Below are experts of layer 3 (counted from 0) of a mixture-of-experts language model. Rows are named router (the router's row for the expert), gate (a neuron's input weights, with its number), up (a neuron's input weights, with its number), down (a neuron's output weights, with its number) and show model dimensions 0-191. Each number is 500 + 50 x the weight over its row's rms, rounded and kept within 0 to 999. Numbers have three digits each.
After each expert's rows: a language model's description of what the expert responds to; "raises" lists some tokens whose logits its average output raises strongly, later layers aside. This comes from a sample of Wikipedia text that the model never trained on.

# expert 6
router:489457479568542526605601503426422459552437458603550519483500546468557534525502511485508550511523566407507546535500518509551452569503463493483490486470513572520466544485536472463466501420513569549398510433555577429601543516521462568492476536483502487484452551414584450537562380461475436535494499458506511580475440530572452561451437467442488430479408538504563563482386476467473523587458460512402431532473517488502474485527444461510473420570518493519465477545459553384440479457565466496448518538480453483608461358497512471611516486565518417587545489555498416500482546529501596440
gate0:609549469482567519571500584431582455421506596511554476449611483547504496426476512536573449440550530495449533438436510495544494530539494419379478531383495462488467476601450471518566582475489480470525504495552518411517458425464464426484503492534546605480546413577469532442516627475512460372373516448531483492398542578486372457509501477487549458467537541493476489493498501538488490509474548540480513528489522517512474415466479372480511499496573625485509478555503600436468622463410468474458412592531474599520558485391450465482483483555479490567511522459503468550508444537461503499
up0:589476404543507583403565453457552559438519501470483425475558473501476549426537503448511466487468500541547590435444616554491512552511468385499586536461475454461504522493460512480535601493507496519418494461527519576535530481480471494427400487563496541505637488580542516437514514484542502488494554444489493548439531524475474539573499542566548469504490455479617488472529554521458510463478453530604531419438461587576363497489471506571386595474476541614450561491516615541500501475420456418511529582569402462562584436532589455457464432533497560466459481445494441563513527471473489610
down0:487533498522605501492530454503509502427490491485452513472417481478523579405517504481387532530530545506599519516466537596517456505510514450518467442472476428508454557457542545378543502486527573508477602467537459431456459527511495513515539562525425374635513438480545508457416433471588559483528496467417493424495490527538626556505529531525621475537500493455474402459540557403487509515461481449438471385611558527550534547550504554476523525520462468546470550492437505462585552552476465519450468549499540602470589442516506490404511474480505445480439580544509473438558647470507462450
gate1:491534445420426511463547504413528503448551490485555582496564479476393466442535512510466536546661445459511463528477488477469477447573396561583429546436506484463541475474493532546518525504473472457542529502528480542516421443516466518483590541538546493510450518504523508416360580555430473542629433453509529537555559461529512580475487493486433504537521494540611476472517484493474433435487474569487459477446475504442599495424409623463533467509448491454441499499562488521613430517423598529471486462512464576496483482442529521506431547534501519357569517555572543480467420519598519482
up1:508565546545621539608538492471449508492484487439510455569426417583452607435522503515493555571520598495443494592483481495523496479498367591566511534561479463495507526506423563459441494501472550471476514499543476517524488479507494433528482579442547426412395496439407492500513513493466619530468528450539491489522487505556466559516420534406495542435483416511459531483424521496484594503515506558553453471497564500538439440590551509471520544549550556555351529589534482493475492476505488515492513493565587495437467419437509497586522453573545505568493505516452464526435646507472507534
down1:435526522566575457523448569569488456449551509501557420469466478555433490476493473563450537516392448463434546434522452454474422546476483524519443394494477471543521442490513552518505483465508524531402460535464496481524567459529415492406469370462483493503437542499382354604504598483496547526553485554619469562444460459474550503477473499437527400466433531573430497502508518530462515449553479465524474437446517535512489567574499568514535435556602528493527554486529576534511454450538436562395541526471494399486519549505410488592503442543493492573449518489482432461456498470564536559
What it handles: Apostrophes, sports-team nouns. Apostrophes in contractions and possessives (doesn't, it's, Kerouac's), the verbs did and do, and sports words like Team, Cup, FC.
raises: "s", "d", "t"

# expert 1
router:514407510522485504522518480505544504508514538647535489520483498625463468485537451443486490471472494440525509571547544519527565609422404528497494419523474442512490501449534425560456514493437504563479468583527485482530468589451364525466535589467560549498514503500408514531460478482505464547547510516468513542457519502490510429486519448468435501575538489456579540557449578475452515511527407463505454458541491574551562517478505495466382578457543487458426530456474393472548502535564506508477456385495600512471537498547537482556431410471428417430493472492535441405573409509525486501
gate1:540412484514513530411516566498470472488448525537475506494539410494451496524473444540526451483510485479516507551514397519530478521490504414542457485476537542521480519579621527591404493579384392530452512501442481490566470414439510546613465600445491402508484470460576599428481527496484462460458518465430513537430539514466549518433431506535538521483409527442525412517537427612610591476548516474460456483573499501556417470442529541484518544495490523509424509438539510474504563495567511504496459508427495495503468504514568522434520491514540510535485584515510476557621545460584563636
up1:539424547495457531490410521481503503450442495549506532491522648617545529441474466534466522426445523493505581507503477404589419542451509540484505554506468500590486434484547466530525552482577486487544503438505431562434510527435452572522424515524430512438497492545466516564495436515555513464431513470550493382629513509457521461540508558547523511504540408503415487567481439514514522423507523548415455488529482478512495523570424469576433463505468549488583581593496462495470458520547502532483550477500603540467420554540455552549508482506569480478459442562578463355373407532475489482
down1:561408497464447421379505492451548469535487466477516503581502577517563508525526514419457526567510550523415522459548446496511440456511472500551479494447455408491494547514505482521390469487429450446508559493474417510460466468490494592595487452565469565424518492603432470491554405556501426432516554462442566513521549472490463489557512558472417453526528419483377488480572532506512614503584546489523472488601518481479486471476520504435519461332558506497413591532527521583495503467485380508528438352427571485480455502516554635539546523471552506534519539585460489533513470504484522507
gate2:416465545457449508543525468520502488490535459532510570489571531427418513496519479503511514461501492543531520641519524513484550473511494587455505451610453515515544599534598535538426534578492536458377471498469513517529485567472555531476512454394527444438535484550569548510481490520519523431453469443389500599457517475435510505424397437387554508457483477554453435474495491524494581557543501442453539484446493511506537503437488494617473547445406606488440486465407608507541474585472513398503423450481448431530480538491538509568419513420463470463453493497520437618554494579509510440
up2:545597593436572515579509493541464453505493481544432459549478533533510414495454429485451513491492503553502544544537522484462517581416555433470477503491421510480395561514495444433495477496536516451561443488553459395494494442533356455520452608534480495539509535520521446501483571477593401432457449456547533502540486489534482481501596589461463475512456468408474473534525514522576525560531480507487440581420546428534476558435493450513474494545431520591433562575578448563488522554414441539514558419500456530427452476465509441506398501550528468392408504446529446558489469528612468446
down2:487458582447557450463481539509528496477452550485560419446426515579483415480635542488454562418516453449564411470581473457477474540463560528512482480554438524529619508496387530511447521596520463491487462514482535555530453608528497519442515507450575595398482466485520526499408531448473554373612546543447516505516462456485522505486504547491472468461468559521528513598494423546548504520499589450492521516485498467527415499476497597524488562517576495517518563520516529427573518512515435537489436525513526507498511460492454437622422454588482492432408554453461414452542526534486518424
What it handles: Past copula, quotes, headings. The verbs was and were after a subject, opening quote marks, heading = signs and It or The starting sentences, often about albums and films.
raises: "n", " ", "set", " present"

# expert 24
router:595461446581465521353520498522513428555488481519519410444461618451503470513540494496510554499531560555452466558414491447485566480504570586445441449515563565468594533504414478521543477495611494488509492440530480530571482460540414510604446408482551500611545532384520624447504457514526433507494466502518442503512462577525524545585549540569572559499446468421500565434556415546505498401530502446524573473603529451500456470489489524541541532426585496480477468441466557577504510395493428456416528534473465471507442500491474604491508537546527486521461611444551467465479479509452402460
gate0:459560506431457548527489516575490503465385514451435545479486467457564474382536424517500552496520503444518384467545425507472591469519433434487509511460494447458651558523432558531557516488576517493528600478492535470482519415470519424485508478542508524499606499550545485504502509443489497506549557453514447474578555484476538450550481473578513565500474523389569529480485495550506534449458564494527516447483522511509551569542510508449470476438427460544416498470428575470587488493538502483508369542512523524519496417458476495464488476536435388489387479516523540524566482442514523457
up0:479463572398474442524556557458548452470479487368391524469478451472413440491536456495542564556570450500594440497536603441507489486524583548462469510463484498545560528471429442542518480411467535559409537519579547408525556490478594528551494538475485497522524444466554418510541509533513496509462472481519547478496575498490544445513560532475599567574550588572486438457611457466572461458458538529561517497473509476467553408510436458506509474476495576537500506463521541420576515384467535486550550534523441518529483476538521465542503486474485489563564525453497524562532465487630409526
down0:568417450485533435593518417529604476575574488518516566439506463503533488581442518574600501577473548496527521461492600478520492587414445511543498483438423510481489518483370592392421595422460477486469552493554532527545469452519457445528436442464479513422573608516543555537440492537535470520460397463500432517494588535516474485508457455499513477545545533483548519490517547503521473488404490522550471435531447554462504474485400506526523410473527599492476518576512578576497605392454457444463504394468497451504433532535548589441576550517471488471523445427529441462562446522454438456
gate1:423508523505510488547526465445572475450527568511541523514500530399491539518470479512425535585518486456552345474485541485441556625466567484483410514529579467463501509513514518524526583499444537612557435411458491550583477522499517488616488487462528445520477572482451487516510571625441530562482429426475582556490511522495478528512553472557562555585484490482509490414483538587484496506345521541476415505387459433503501557513517462524494385502505461504485421435539572487554498406495414531601475515547523589500425310533439468408496483410429510507482466542529558478533446479510431478
up1:558470549517471539512501401544562536480571521550537463450530378535484444511445530502512476444578476537501445481407446570484527513445540571522403452591498502339562408530480489506470534479529449469521508489441464462506478527456476586581482418469485493493505556517481442527439460457455568524486485483461534497612527588520482537487613557529542555426590475510445508401582427482547467455486480615564453479546564585516539429540513414504496451479379516491533467537501617467529499570448437482506422509547490557454489411470548486525476453509576518516538410550523521555504483476507474613
down1:606430527501515568380545451588529498442502458525487423490465512503519427529410531487457525571450516352511597403500433528475405521515510509487496534490448543463549434522545540516539502454539391455572517522577466494367486500490496611534557420457444475449499559460522425521430499532525536498498474553439475508544446540478486532497520368459512483432598484488489524539447528496466398454468558533573466543594548578460460486406541502532472519481463365460501480433502477471462453536429526537483460553444536511512520492485425479578540495522542466563569512501479532528410541478426452572
What it handles: Political and group nouns. Nouns for parties, offices and social groups in politics and history, like Party, Minister, Labour, peasant, councillors, plus pronouns they, them.
raises: " theme", " consist", " attention"

# expert 2
router:371485525485496579455431481574489501515508496570416466551492439540504445522453549595566552487474498453520474396491373557522559541426570561525479468509525430497453542510507561528502480554499506562544517608465487481472535440511556475421573536416541463489445613399526480396482508474469516455549536518470575526424452565436479480436568530539434538481519549536553449540462513435416446501517536527393455504597499542449490498501498464541500570590477439490487466458487484529465491538453596484578484491531572527505605549502544512484526522531525549579467589541547553552472577479428536505
gate0:482516490407438462477499481396509541556478570563538450443488497435583453487462535497532468593497505516594381408524503489523494475505536583456504569577444491548464402487490522488514531453439385427548567516482480494535513491491523466492512498563496560544579466423501493501577536429421516485463496475459507431520514492451469560399509518504579431677441549469590583612556432467508463537478469480468566477437470492577430436535441495504489444523529447444500635451494524475581522449433382503507517538516496522479550430486522474500540501510482569495467529568422495538489527532480492517
up0:505558524540573479580473539551547435370459443496556482450574526448551467498460519471557557437506567571511583563520600522538415509527501462548466553526497495476580494492484474456509419533500471488435452451451422438586523469369515505524420501397502526500546504597509515475490475446529517522486571439558517568589481539474499466559487518474454475361498490427529504575573507518566528460471431548436482501532576473453508538499549516527587535493507554497573584573493493487492522556532531516501399549455524487486535439476504442491548544487471490509562487517498497498438493591572482462
down0:530460558409494430477508487414515492454489560453479505452534464563505508535450497416466484525534509575438466536451524466541565615457510480517503420579511575501458530518512530529516496525484468527455519459437493545451517553549552595482442533461522461486487539494451493439519499510494422540494435454510506577532415399568436572474548452541500489526492550457581519496540510491510538501470434461538543493444454531564531512473497495428458473417490457500466400529425416447503448436518537452534491595481485537513546514447404516481549531520511458464442522466502496505473520518465539563
gate1:513465453416537444390522557523516454538557549470462523526549513506489499438577426469543547492453452420446439382475491533455442503437499550513447452476419501496552539488448480575533544448399527405447553487508495567508588518510473498482494440548584458539452425481590506419482476548375494609533489415520627452414524552447421632579486527468552499458469464471495467664514491534465510471499483495465540491475544567538513380498503530528517513562378456485561468472517465516590549497527410469525504494515520473527497558428523532463425473471504498465451461497567535493527499507453461503
up1:448466507463487418489536458486472466483447387431495469495510466451491506514518482526575506546475455555555517478471488518538422416483405482520539593557529510491549455526498504446473522562447434536561454492536500486529456514530512596609543535493408524467521508453484557500545541535545517488435519547506462503601416455565589417560507488488434496398584541523499497425492443476542541457489582568459471540514464502519543571526453587524421448458505513493520433565501466495386479544506513438476452537456497573468517471479511519429583467508517509530562502493513507530572482446504482528
down1:521452543577409602471529570584446488478502508492468490524562522517476453454506511454597575472647394403494463554539472455565532409428550541456475490527463539532513532515363467518522499554533554509485522573500478507556446472455552449473477527448518555508555534448503503424476552413411517507527587484491533431544562488535424536462484487495521543462571510466507523517483404468514553458516452405539513536520558489460484422490472424458494470476506441478474529485528448483502437523447483534533466490486497495479531580432426521479569425461499467557431420572536610551459498451553427522
What it handles: Determiners and counting words. Words opening a noun phrase after a preposition, mostly the, also at, two, three, fourth, other, both, after.
raises: " same", "ft", "matic", " latter", " Netherlands"

# expert 4
router:529560498564507443560485529512608553552538500581387405538495495629537442534539463483550493440504558525477517554508543501575517535475500573455477425527537468487513523400405472541481491557494560626410468517520504467604510523584521501469402479446502437436445512562549548466409573514461480561467434399519493469444393515548530535483533499542502518485529430452492471497464523522513485475518511476446420420504474464495476582460577394482580561544524537582500498445529559518470490458406583397607536537463469468520491511458526533518538503567484413401554497462522547493468554531459511547
gate1:413554488498521484509434518461504542439573522518434471524478482490482442479449467473432500426513564494485491545497508556468461451492525512516591479505487550478444474521485485519507491502449520415493624541509565463465531466357526506519428487532542524445566545453528494499501519520569501441530567515503524510434493536429539464492493529522477599451505486548510434437465451545535480469548530523461466442561440588454501500475503379505463513479504400490561522381562475552507560540540490550464441570449556480513618426605492494574438408479549477529528492581426449490465489551566348470
up1:443466503478443446408478473452494587371517348433489512513472491455493614549503517538511492437544483436509577542475539562505525469535412531536489533468539524437532482449568564468596591527558592584461414463545453506549528529491563608507473451421521584533580498414518478500473545474493423511444516602504438521569472460592423493546511532550589472506432531492412522539531444494460582462508505553521502486552514564524415505682510565523393522492448555485464553533524470473517517525609510626492474552469480527513446490473465508523511439545466518513485541504491501536567548468671527560
down1:489468465589456459472466412568610554497507507457461554594450457600503559525549474548501575458533538494516409370541529485437552549425503582473464520484429524525583512553521511444528553544484479450550563490533478490399503513470484521534520479425452579471617475439440542468519523486561543463507504532544490469486505551487365469439565493464443516503450460442474499553507503461508612542507499465495476465455491565458543494521540419485510539451423577446368513519482495470469458425427633540516502586580431460504506454598436516469436555521469529487474512540465431454532468483619431461
gate2:458519393523540544509469465426489529544502518446427549488523564484429545521431363539462497432505453505440488498545467619407472467538544437455427447563540493460535536512401526533454510491574529487522406506476469429489460442500505511543629414463442514509623489494536468408431546505504506529474538599532427477408493465532542477394427434483519504553490486546459501543532464549481516514501499544505497529517500495489519414542464402628540465514579620451449495483502547529538465475472451544527380564511525462468523479473466535609537473420528481489490533494510487597462423492497461562
up2:423479581516515529562518452448489460500546477536459510520582523518509444411462575597465580475442467464398407524500515506508576494535457570610553555417473454508498508494495584519526574485507452572484507476570495498590515453428489507478479493572498508499508507439461549518481411480548604400536530351542574478526424484502514552484429514540514563458421598428410603491469526558508397399476517576389537444407564493550480544507609433398574473517461519521462443425396450541508482469537513419475412506414482446466501535513559451487519528533528488435522553519446553556472524560486550615
down2:538498568518510482499482478475471406514482489478482456503431580465491448513401472501462568446422574503465432485482455502525544535498430516535500521527456462550345461483547503454554415493501437400489587550464548572525500522436486510463480505548432583522552498619443547458494521562512512473567609418580496524482481482589473491549499560574530468462576588475510559506489555509534515493483537538517419458449523507395521546500620424502615455475512510543485478581446477437483533573393555426528498505405612462498532481483547510472536565451516498481469529499509534532475482436462527471
What it handles: Name and word-piece endings. Middle and final pieces of names and words, especially Asian and European names and table percentages, like Tak-umi, Chang-long, gos-pel, 0.79%.
raises: "ty", "cus", "ize", "ice"

# expert 21
router:495484443513492483509556482498504498425516493609506491512496518573393540540579511512553454526449513447458585455405585548509477464475432519488510459569511507450421490492580437464471460471521482469582503551448467525409403556492517504473603489498459502536436491515492566465553516519560535590504387354449433527580527522539486477524535396486456520467538469524511490465487492494459418506396472562481511550484583439528474568569489576581406523426564520510552555437520350523522552540487425490508481529568567536513425531479541426538529437487508493456529452478502524526522503519559569455
gate0:423565434500484466496578509525480421487425499538460523506465472547506528493501519449516474514485579428530555381503437535478503501531499579477524502463513536508494447464540504532474478579565494565443354469521472512508513525578433500497596521433458503554512526473543425500456498451516446621548520497445520501473579440490477442405559403487403629525520502431469452487478421488501403447539530481394498460560473455550460427580578483488549542478501510556433507451447486547477504538359596511522452471480449491522513537515531468591524517456481490458586511519505429453611418538539510444
up0:482514550418379578471439456439474421536650468389503487519483464478494497517501340570555566580501408539526472447563588540483490516509558540527469453460447511494502524469576519453473498448447515403576481569503514477425503477469523544475488532498512576462572552582410546501502535481438478576546492530466445437573515487478468554577418537561497535469501476488564473437521501472491546511473460479448577497457586505569487459485557555474476428459562529512461497543585553509487450487554602633452470335492564468569480480437505477504508506518526559567531492453477429524531577506600480467
down0:444592531515528501341482469515561508506392544618526510598422552491558612501444571492494530459450480511450501471560508481454605520433566404456520529453437563504531528582490431596491532575488432488507427407486478483616442484591460526539532507500414453534496474446605530453453545566476518510475568471521462462467364480509480481526543467502535569487398513541414590559543371465454513480461513510485498464503464443506462501437461609515476552414453488580437524435502456471601592460449495543362526529455512505518561471464358494499512445474487487466493459479488572632475453453530463577
gate1:563600498571377498491527504467504444519505473623513465519527482494556491549484451520544496518440545532528510481472548525539553465501494487541485571495479458477505547464515416449514469544494425493532428465555541425489629513516519491483520612554421527564463489535512558455464410509555502606506443475449513458467561580550522444416471490502406499488599518461587479553419470540432411564418464457497384544411437454588492468534561519404446477509549500468539559482572438398495469496494512527486541517496534470422487506455508485511478391413572495470508514446498469448495558469603472489
up1:545579463516529574508582462430592456527548489515501471538575578448476494503541500527536481576517526464496361529529541508507574544478446536466464471533574516617427502467640401473537515469497457425458382571433449496490569413564492409440509545488451530563467475525376559497488514416515539542431495452479508465493568480522544487421470486559499499426527482465538434462502602468425455581503514590477482519466545510595474505486542535566398536485523475466494497521595498508474447566504441584463526542608531514415470455537542400519552477465471555418358484518549493409500423463480438476
down1:484481528481503541530436570452409484538460503497575558520413490471423578521487481484535561393558568576513513457494511484523442501535528548472520509571540518461448517455567477504525460473539471543573521446590498500480463541507561508587454454498479551421549632579426597591551437469516456512531524555455556526552490617503507520531492569478513525567504454444560411421599427507588412449551457404405552482554457541416446504406519571484518513438434448547542494506510543491391405434480486445441515530416591555501512422608486531477478502545439500577483521496492477579490477489503516453
What it handles: Biographical roles and nationality. Biography vocabulary about people's careers and identity: American, politician, writer, footballer, guitar, vocals, born, married, teenager, founder.
raises: " and", " rule", " changes"

# expert 17
router:471567497549511428556597496490476556439446484590530465449485521471374483530480538477562544496501483456550490468452482439401501459496514486452499425503473497529544388439495491454501449468516451507384540560510432488460482504464441467449456510509616457528498558559499535570529450416484641516520556574492510567462491482527482518542506483614495347528585446567513617476501493507516519518484382543462575523487465505532497460525521411543593472576500518566539515353492557461479512528438564445529517561487468466498494531555497533453560529488467393512519477478573501480397507494433549422
gate0:425475472477536445488519489544491469508558549500443460419528454486513516462561529443492551481490525508504501548589477431428489530544525431396449511505476463488436390583425530443519483431520470456474476413517554469431536421555441510513523466584523495447490503518549589494474529466535521494569496512529437380479514498425522533527481461472572514457380500537489488551604431432483487534411477544572502435519524447443532456411528606563510595461407514500481495505564532464603529497533516384587534536452443571499453423517401430523473495545483516452603554509440472513585460518491492581
up0:482437466462508445459508511469338475491568576495492452441565501470559535570422472402509489404506431528416588450482509523553494481490386518532518481480531505493457471395508594559495467538510471520534464438529539515443423487395466396486485472430488515611536548541478561545487410616570487499539524517380429480507548453548567511459480457494429599470524384482520495458498503480473580505505500449468465532535410558431553457591429500488442511501465527513426518490512550503522550567480519490490416646490526499471495624505541554515540465589516410524518496530574451498432468426509479500
down0:465481456429486517461466497486441490473501501429444448472560532519460460532468530468511600499622526475511600477511355515512539567562388567599569564503585561506577439536527499543495515487555541625478487532545440521515474548434470525494496535527439510524451463573463595459504424610514533483551567492515517520468521398530560488418553558620495445532561520497566453439518514569577510568404498523523509465426476447476492400469476529545536465516489439520471496508542550492494497568505463518506523573464484430585413509515462566540555413472451525550498462573558540533394365548516453491
gate1:483521577570462548521466472571461446501434536546475488484422433550601559481453494418434502471419471466523469564443552545527465515456392493519474482588571533458494396539518508578580540475530446453510516395469489524436488444453450530419471385530506460438509416519540464458499390558436441561452556608497424438586448531506532459560515455503567462603497467548532449524473530558489548498463447489486495516460486417417509615473553559541449528524534408454566433537485458604504516567538450471473455410565499558432567562498465469509444546525585620513468541545439480540561590394531504552
up1:486439487531481481484434630469505490525498518478457484519485481464492463583512496432573519566482523463535512561528475555412493442428473578419522530562536495506499458544476522506494523419571445462533498554478556559587523541441513514443471582413412499493545506404559500432518419539487524481552575501496455531524380574503489550542536471493570546532450507494555446477442517549392519568398530447486516463523578488575589550436447464410547516437437518528521519474450525370496418489500542476439497491522429485542582501553478514512398456494416420503546514445528567573501518522527475524
down1:426497610474452555440479626463531531625466441557508526541520500447411437509441488434525562534431540517470496519539469588445404549440470541498536455528528465500497519572460501572488510527518493494549623429486567472486443507476541532403497527448521455377484516544408479488435509550490600439538570509429486524419448487473558483553483456490511586393491415570524424459486539445393477412518565499429463484508487557519543436444483512480586471612530454479530493487515511397435463469632564464495496519499476536554547516515522578486448505549399494546617535475592482537422507445516506564
What it handles: Institution and category nouns. Nouns like League, War, College, University, List, Born, In, often in sports, infobox or list contexts, plus some numbers and score pieces.
raises: ",", " in", " /"

# expert 19
router:506634480526446598458519424532549490560519467501481495472478439471572439476435513558522484553484487610486543446464561470469518537483440510395522523497460561533521529509485623440450571552524420470500490436541476519429525572496448591463452513472542464474501525525520434516521533401489526455530517461475493487514512538509497434556500522564454572517534522452476365455464463498493445580570479576483444483553494489513507440514552454515551555440484558445442522588509511406483506515555548487447523460417530466436512558516517476472531470561427546606523479493446464509543413595439509511
gate0:487458492508493513607485494543528540517439544549568448462485543497484533450470453505449420498539459459581453489454575513534481523574570509532542531478528545470517450474511506480462445514569546509519562441446476470488519508492465633506540395468480552509514469562539552521531498460615402481499572626511549438432443564360381489522424419415456486562567373472547498469493539495501546466479520567478481509516450604496527431426529471544515482504519547465560457552414525472375503499574591565501502587475440493587535577518495603557610489502525544557606516482604457647455489500492407502
up0:528484458511580593469521467440496593563498582571487448509461485406575507466530422575480551517485446429514428563557431476504508510541526551504463441490513562524460477525524438515547475500566417467492513594524465493506520478529495552471507474493515529416511399509561523486568426527482576558553478578451451478532498555493473502493577569458507535607591522540485568492504527378523488639503534467440467435519469503561616432474509505530434478487507510561519528550537523488500503486567549500590468570440516462557564504546480460464501605524524498697528506518476506506493599500544559520
down0:542565489560470537495466470390639540547559541442461426435474558507526547642502437445490427454503510451438551481452503514514547547465513499475592488439453549607459566598455534432519486472498440547529531501558507493480453539451541500494490565535484475434479484460444523519550516486515518593473511450523557473446559454487463409527584510538527509515428415440566463558504496442472553542517452439529471369600520481429473606579474498517496481549532499553552542477465522486533515545501496360506501459540474566484553508482484563430413437402535380461540542409485482512525421482444462432
gate1:507420514526476497389519478472486477459455534456501476539591507467549482455528583486453474484534478463520418451486564430560550481494491550571465573483478525455468472518531472540547548536527455556457528574473536443507525598510536411554532544485377455510568461541514364528539531515529542649481505451505430522580428466566508530407471561464516443514466623502459459384383528428518444446426550479488491511484484463414516555453593597505559469495512453455389467588526496484507531447493536489569459488500454532384505417552489458480459504369564575504523464516553514496510494512492496466
up1:461410416515376487456436468557509512486451412604478462600604463545488487546552549486511520525513455493482590552455536582491451501525486457519512468571606493488569570480541487429435511396502561457464493452506431506518479478415479483511539494599533488551549547468462620567475520423556481430503583480526462525488563468515479435520548585640457518511497441613535560470554548473437546504488482515588432480558600490501455512511428535512576563440387510482533497553473489523491584447554557473501519496558613552404500530554439471464417414580574489485540497543440448553455492558452519444
down1:550528487494564514537450351478519468493503492466546433533531387461487531525538491514474569545515473494560486541502558499537441459511480503522501444481466463435554539498472555423490417447600601494476441494518471558424540522545490386516470444506472551500470521571536611504457496413541469495569468509554485548502435550519534518514498505454511502522481491619467450504464547543531504611495567563554466524507486478493534532518420504512544524484549474440521459547500477550561482494442542490604508566531532416491515490497634503439478516464578478496499413512453417507505549503548449389
What it handles: Prepositions and possessives. The prepositions by, for, with, under, against and possessive pronouns his, her, its, their, as in met with acclaim, for a series.
raises: " own", " the", " name"